config = dict(
    n_experts=64,
    d_expert=288,
    vocab_size=9264,
    norm='rmsnorm',
    learning_rate=0.00142,
    max_steps=5164,
)
Below are experts of layer 4 (counted from 0) of a mixture-of-experts language model. Rows are named router (the router's row for the expert), gate (a neuron's input weights, with its number), up (a neuron's input weights, with its number), down (a neuron's output weights, with its number) and show model dimensions 0-223. Each number is 128 + 24 x the weight over its row's rms, rounded and kept within 0 to 255. Numbers have three digits each.
After each expert's rows: "gets" lists some tokens that make up at least twice as much of what it gets as of all text; "raises" lists some tokens whose logits its average output raises strongly, later layers aside. This comes from a sample of Wikipedia text that the model never trained on. Tokens count by the router's weight.

# expert 17
router:125147133109106123118121098088164085152161141124121128156144141151072077139105090149157145098107160103121118130145123111149110146126117110118113092133158117136099123133160107147165142139075137099129120132146120128159098138116083117119124102145119137128132107111135186176145120125185170153117133091033157137135170116148157161132114145082116155100168079099158106101115115124131154113117147132152133116164142120106106080137115164103125102163123119136125155092103120137154099146153129153111130127152101093144127115148164099150126149145109071112129168136099165156117123107113101174118163127123136086120095123135136130146130158157099139113114091127124121129106131123140120150129
gate1:110114107117107105145108135080117179140146115094144117091146103124138160119102154117133114119122153105103158131136109092069101150137090138068143148112151152116132110137125144108183071145137116101119123101143167104171140165167135117155127137113115086120157114083167127142167128145184112123111112103106152127123126133127104131116129146133105162125104127109161111101147147118141127152165122110154109128146135132132105144102150148158185137114149115148164126127104129159132140135102132142114102165088159152096126118096146116151096150181140143120115126124139127137163090148106197129110143104109140106124132146106179141093086142109104138133069142147156171115129073134135108122150
up1:146141144124148129131158130146136104132146158096154149096135149142122160128143119089138156094100083170132144117123147148115116144144120141109145118106142110103135067143109140177120130095132114124112126165147157126098121142143135116153090143183137152164111131096106083158112138139131134166126103150129097110091106140155150152146123103119084093108107167118103159149146104075119137125128124131149056127097135151084149132111153105164115107139123128121129175142123124106145170169121114130137073124145113100101136102092154121128133117118130128105121155119128106115092126094126105135115131134123129197126089147105101183122183144160120135155155112077167124172085094136090141123125
down1:134148114146137169118148118143104124092147112160150112150080081115110086125077108179138159123108145149123174149112159117174130106118159120109106119152137127078168136165110153102103093078077130088159131154140139119153161123116110101138148124121145151099115135157111120113157125107136095134158121139117107111102121165123155119116151110134137095119089108134127100144142127167162147158080123129105108140160125150096191113120086090114114147124143099110121113127130121132140079148135126118192122150135126086160138089116102111152173125143125111149142128142099148133124163120166146193169130167126099131117115120116130138136168149154143127117126122119149139176093109119123166126143
gets: "al", "ir", "ar", "il", "ur", "ul"
raises: "a", "i", "o", "y", " ", "e"

# expert 35
router:110152100119107154131138110085160125134147182117136081157143137127102130121119098158141138115139144056064148129113183118137095154141098142148096102132141143098096096156123114138131109098141148095126129130146075143133086125113124107129130138133120097152114128151160152136154155154144173157146095120160088172135165148153156144082167136110162150107114144111130130077109137149140161127111141095133126129131130174171128113134117146116140151154140087128134155110101098142166094111113135165098140152167125126113153085119164146162093133112139097075116168122102144141104115125125119141131103122097123093105122118069125131133150154149082166137116094143112127108135142126133139129150
gate2:137151114145101119129114126122061167082151136101121107127123113093104111153105128111142128139129096143112114123106147142113089135142125141164156096156104105167107158086134123119100121126143160153146125156091123091101099132122120137139111139131139129104092112191137102111091125127124108127136169115141108192141143133134073096159132149131119145123121174129095147150114127098120095158134141128091095155114105150113170166059117145117086142099150073139150113126152103145115100110084097110171121161108150112122122107059101132151159083123144147112119145129125137104161154145116107135122138132136147115184134111115110150130101066119089137107155132152113132129140139140148114142153
up2:151141114112150122141117113140120102144117135142148108114106134135096151116125114155165121117119104178147106146108117140120127136125115128099097169092152141106135069106122113150123118140138111130121129089188138181140098120120133123128125101128121128132158144081111098137101123130115155111123100146127074149059082114113118170097132132100152146116134166113139129099133126159125124136209171125123140119126137124150129077171122117127143126084123158102091125119092183148149130097131129160133147107136138180081133115100146136106103093167155106136100158136137122073113131105110079124123063156133102134134108132132145121116188153135085150133178141114141132142118127102128122089139
down2:113112115127140126130117146120126142114106128123123139130092119126142128146111131157130131128161089148131117148157103136146102094088123104147137082132120136133140171130149118106134153127104134113137139134069089117157109096129124129138112180138133150110143112185126171139149086145180123145107092152061141117127139117204113117167146083133165122151172126135094105083138102112138114114141132117144151097122148137128133131100120118156128121068134130182154133213107111107127141123154097103104080104102111083138079098161100109105119167158125120149111120119149112110153122153110144104111164105128167150093130095129126102165100102118141097092126119132157151150146118131138123138150
gets: ".", "\n", ").", "\".", ".\"", "'."
raises: "\n", " In", " The", " It", " However", " He"

# expert 2
router:084131145112111121144138108119117080144136128162116118132135148132074106091091083148149153083139165132118119129132135142119103145150117121123120104137144135121119118107153083110150095126104161135151101111115085108139091153123101128141166104127144136123129133105165147142168128094145163145147089099035126147108168136153159158130123158116115136111137130142186118117107112108087134107109105110125132100122147093168081084125143155124159131143177085145142116129084099115179116147127123117113128128137082149142157114130159110158120147152124123092115186148088164130125083108113139136116123131109152081146105117160145141124150124165117124138091083121133155102153131119130119099151
gate1:161113115112160078094117178154140153098097154121118118153121103108132121136137126120106170137155115118121122164113104135126146103167129127135110155113138155093130114093134118119124117054150148090123108112126100122126101168134089117127131103160169132156115121140100168108091143135132185093114140083143116134174118151151110186149116129127125178132109136142095089109145116103107117100155104148133131165087127126120168088171105129113162135155140118152147146148082157158126115092126128090140133147144149125068145106137135108149135131094110116131166161081151071159119154160137094146183096103124120119131119145124127168125136143116160137134122143117147166131129150154152116123125
up1:119107137137118106099166134159090170162109090109141142112117093150142120168119150134080136101149141143125130119084123158115154141162140125166123142119128142123147096124108115143125169126134145147106102113119120166109107164127075164129114122124120128161137130110113105145111142137119147129101108125131140083187113162137117191097121148131124158112170143146103133140109124136134153146146105169170137145132140085138153094183086106157162091151126179111144121166107103130101152131121108120105119104120168165086105103096103080109118144117114104159154160169143144119112103166153134104121135111155085117162148157139129177109101140113117133134119102101122162091117119146116139129069
down1:149152133129161179096120099132114128127152118144144103154115179075110138111114101126124127115141118144128128152111116119130115151095119106108150121122121112092128102139143136140124092111175135173146135130131130126168097124136118112123108139098099194110103146142095158130136116135061133114116102121201160111166089111079149141137111138121142127110149177121121126091109091130149071119110147181109046144111123105123148166104164099153143141137134114100138124102094124139164109140131126100109112139105106172118132089136126118134056156148148143106148148119091125097145117105139127143162158091113084117087130109111128155140131103110148133152106141133123148102138135112103098130142
gets: "il", "al", "el", "l", "ol", "ul"
raises: " ", ",", " in", " (", ".", "e"

# expert 44
router:121131148084107129110124108106156097125127126130134100141136145156051114108083093119188151085125159121113127116130148141146128136142128100148110077144160113101131122135150078110167145132120123086138127131147091123132081173105102125144135145120143162178098132110155122149142141125194165125159115128000129121138169123153164156146117120097147151134142124112145096102121110096145122138104152115164155126142107094102083105109107161115119115144169073113125133117134093134146107133115113116123154141144114128128157124120164111166119140141113111100129158149138147128131139131106104107109134126144160105136102129135143134178118130131110141121110081139151119130120157122138125133144
gate10:100140125123146092150161109133118089114107139163136167097108193153149145144115138190154154117099127124127157123130133165141107143149130154159136116109108092135125114116113129100118136093106149054144142137128111124092105110158109085098183151107125140124173117101139141097123154140119117153119113144131117168131158107116139153148139143141137112113145122182099175154132084114137114108108156125131102128121139141125144085126145096119137114152120104127165138121117151116133083110120133143105109160161097092158129164113117174161119091121149128105091144119141094185096143078129120137114115143108147144142156104117144072170160100141150108104077121109098125113129115150158096132164
up10:142090101125084138182136110130141138119112145089126134140148115122101088138138108131110118123171139150122138164085136107101089130170167132138176168129142133149115146110109132136112125164076098188130126144108143147150141142131158129147132147131152101154125181165099127115143119108097116145164148103121117129123141120129142130123179157145147156141102135109127089099124102093113098102088139145178142118105141141156144095140154146138151132089174139151159077121147143098143143137151090100108121157113166140157132114097099135152160052136168110083143098106108138124140101150151122140149121097133140122125112135116142155127137157132110108185141091100102162135138184118128109123153
down10:155137119123128138151117120108145132178100117133124107101105163149108114158084117130113108142161134088096133128096134116123127190104126114104128130126083148137144156135109172144096086112127144139124124148101126149115135116080119134182123159119173131147136120120144176114111143157137121086125099111120108126123105128121146176102167137131154102104144113151122146155110170096179135080129165117149107133112201134161112131130118174095104134140136093140096141083128133117085137121113059118148081128144156155150101090112094154122148128091150143134131133167135131084129102131122114160163141118100148172167131128096123126127153093144105111131154109163150093081143118120121139126116
gets: "er", "per", "un", "re", "ro", "on"
raises: "c", "an", "i", "a", "e", "s"

# expert 1
router:121114118127114111116143143103150116157142135148116145160103135133085092124142095146129151091096170025070126133123139133161095130145115115125108147125119101145116123125129136120173106095118111116129124133165122127134102128149108151123141134143115144098124160116108149131130139140179161173143123103032118146114130132166182136089156111117140143076156180104180128110114104120128133104101140107135158128103168133167130112169101130082144126123161081166125142120106100136161121110126104140106141132153103146121161096128149124151121131120133087135101189120155118156125129099137109135114101143090129086130112096093145130141151163103140120125151126131124131131134140145139127110165
gate1:077129151111116152133153110064183075131127141137124123120126096113076122101105112147128122105159118133098146112125132147114095117138107085129128128114120144106118109154149113077113090126139122141120143117125154092134118138092127170128147173125103099125146134150147150150137090094159151134137130098117092134100126101113102139117156164117160097164076168137145100116135120101144092122132154148125074187123118145134117109148114105185091119120103111092101084135155123121142139086129142141121163132122160142141106133131122119126177138115135110136103134113109141143104088097090157068110134137161127122150133148134139124132138131159144142153095118165120126099164144072059119099115
up1:098112130134084110140122137158139126118113095144150120119151137143123190103176149137113134127113143130099152160128125135120102128129103126132094124144102114136109104104127087088111103166118094094126135121117118134152155151122092182097144134132114153153111160114098153115112136126151111165134162112119112127158138174115079162092171143089147143121158107177143119144138135091121098103095167153103150121095100138139110114147105098175131128132081143120111144152105078107104122126131106132149150091091107088130110094140137138093127136112111120102132105179106165159131115142091161130160140138134127125120100159138121151076159125124159148154110152168125098112158105080073089146094
down1:103148136157109186138139147130177151119144149111110131165110138097128167148138144104122080107139077153135143129151142130102153142116147136154143135126148134087142146117134125104136168111130129123127101104068116159173143129136157131127115192148098100117134109109140099115152121102085118129145153152142129116104102154109083144183107156126108166139146103153132113102105141136140103122108135137171097089165123157091127113094123146127156079141151130099141123121177114117149185101106143118101130103074175175170089133129129101092148141137163143129121148114155151153099088105120086110112131122140140150102122145130099108078142126112116125126115090095115133136142117139103150144171
gets: " |", " ", " Film", " World", " Football", " Cup"
raises: " ", " of", " and", " c", ".", "'"

# expert 58
router:143138078114118139123105130089130113131141169137095119181128138140107083125116117148160146083132148037075138133126165112158114120161134090128106124121148120122099107124133110168173108104134140137133142091154063153122103137113104138119144115112110099135101135119134182155136145098188156137140127116092086130121160143189146127100138153098126134106147132099154115087105086125143145135123125102129150117128184135161140142138107185116127136115147092174107147122119119138152116116125119153082153132155109115126140111138161145134103152138159099129127171142133137132115130106116106133135079159131165113102112093076137121147121158122106154123154108132129147118152111108173148110140
gate2:141098124127139138124109055098125121152123151158184104111141112183133140121127148130128105130075132127143092100183107152140091129144136153149140168142144148132144120101111122145144150191101125153159103120118113144121105124139113137119149155119112119126086138110114167122151124130144138140137130118116107135131116133147185141139151096122095057080171129138158163122169149108133142153117122114084083154134128163133139123128144138119119142123114122133124116158136125158134149133148130146170079109085129172109129157102110141110106136147127143125151140148096152163092130065106109145159154115124122140132113123088073111117179145101103138134158134150148192102109077131136136130094
up2:113121147169172148122133117121109154121109107154087130155162170148107146139114147127133122102118130122113134118143101158106078089157134112152155129121157116104126139140123078126120163128085087149127089111135152119076179152111128123084112161126094106149144125174161151132146125104150092096116098118161162130170091132141134160152097111131119118102106146169177146105111141080097141122138153140142119114127126147098127145113128146173105114117099150129135139144145117122112125101094145177086149111188177090140137159145113103129115120128134164145126126110161109180169133129102130105111161172132136157134101121101129144120121145129121144145142120101067174090108131129105130100156
down2:089176099094116113170130147151107148104095128114142126136121146088124112089111110134138103142164083149145109131102146137138140085093164151146122091130144105162114119124114158102147151127119152138122140123096129133150095120163127136085128156096139109145098154113124134143104111079131136126101102142158093100127163135172133107135170158101161120126151150094121124095139117157148083125103135136138117115112106158116124107102127141144158095129167102118107142084128149097144123111166161091100149160142108113105130097151153146139131104168150097100148135133178059086125152179107130138143106145149097129118137157154108133122126120089102091137106136099166160168074146132091124108139
gets: " (", " University", " County", " City", " State", " School"
raises: " |", " ", ",", " and"

# expert 55
router:088114106113103120136130125114150099145169172129122130162142143141090096122129077137147119108136134069066156106135145125143132164146088114144120123134142154109115094150168131151143127098136149119127128101164099151147136156104075135129140106134093145146117125112159152145159127105193140142137106105035108125124146130154153147100150142094159130097134210102162096099092115099139156143102137118169118119154158122177105116118111155112136158145145127135120175125079108126135099104136107150102151151149139137087148100136132111117137156116122119131096131139131178122140107130121141147104084146129154101103128116074152137151145146137114155137147104126116131167130122123135130118114
gate2:133145154134143115127109085160103149144114144133120136142120129142106140191123125159157108091130123134110113155095151156103090054141091170112097083143153136138136133140139133124151148092110141124110128133112136117094167097102100118124065078134119140134142143121119125104119095105139124130128104171135112140153118089144120139124080097155108129092131139121120155110101164129064159130140130141119107127119126110134143100152075166137153104154124135096113114138120142157154132107102129126114147148178165164155140145089149146156084122145165111135121177093131159128100167078154152134135122120117172120191112145177147117095125145132112116133129098135167117094150143116134128108162
up2:133120148130099131101159151107139097084109095112157111126147115153134141085137141096124125100122127138123135129168145113166159120178071135082164117072126082136132158119144142150117119123105116135139153107080127161118125100104138160139160153137086105088133083127174120114121141135139122136131168091105134104177148141149132100110143140038118157106132083097143145127128116160171091145118116124117139109134127139113155101092180118112107096162127137115104093096139122154137150141128123098147100104138127133152096151112149133100128134116136111109139140150108147127169110170091116134119136132151118135131126085131141097155147130166097148118144115093095084152150127146063116136138
down2:145139147168146114134146176082103155141086094137136145158131131153163124173157113139130097103168123129113143105138158181166128123101141087157120122130167069129146115144104178163139128123140143166107140148128173119116124169130099124137144089154125127105144134108118134152111129115152098144095127115115100077128174078157143153086170149145118161139102101146145105089119123138120094160155126132160171093145085106151138144124127161136127167153089110132170146157128132094128106121115128143112094121116140083114134125131130126113133136104114082128080098154125146103139139117154103137174097123149182159123131120120115131137078115146127135139087121125148141111134096097099098128141
gets: " a", " |", " In", " an", " some", " any"
raises: " ", " S", " T", " C", " M", " s"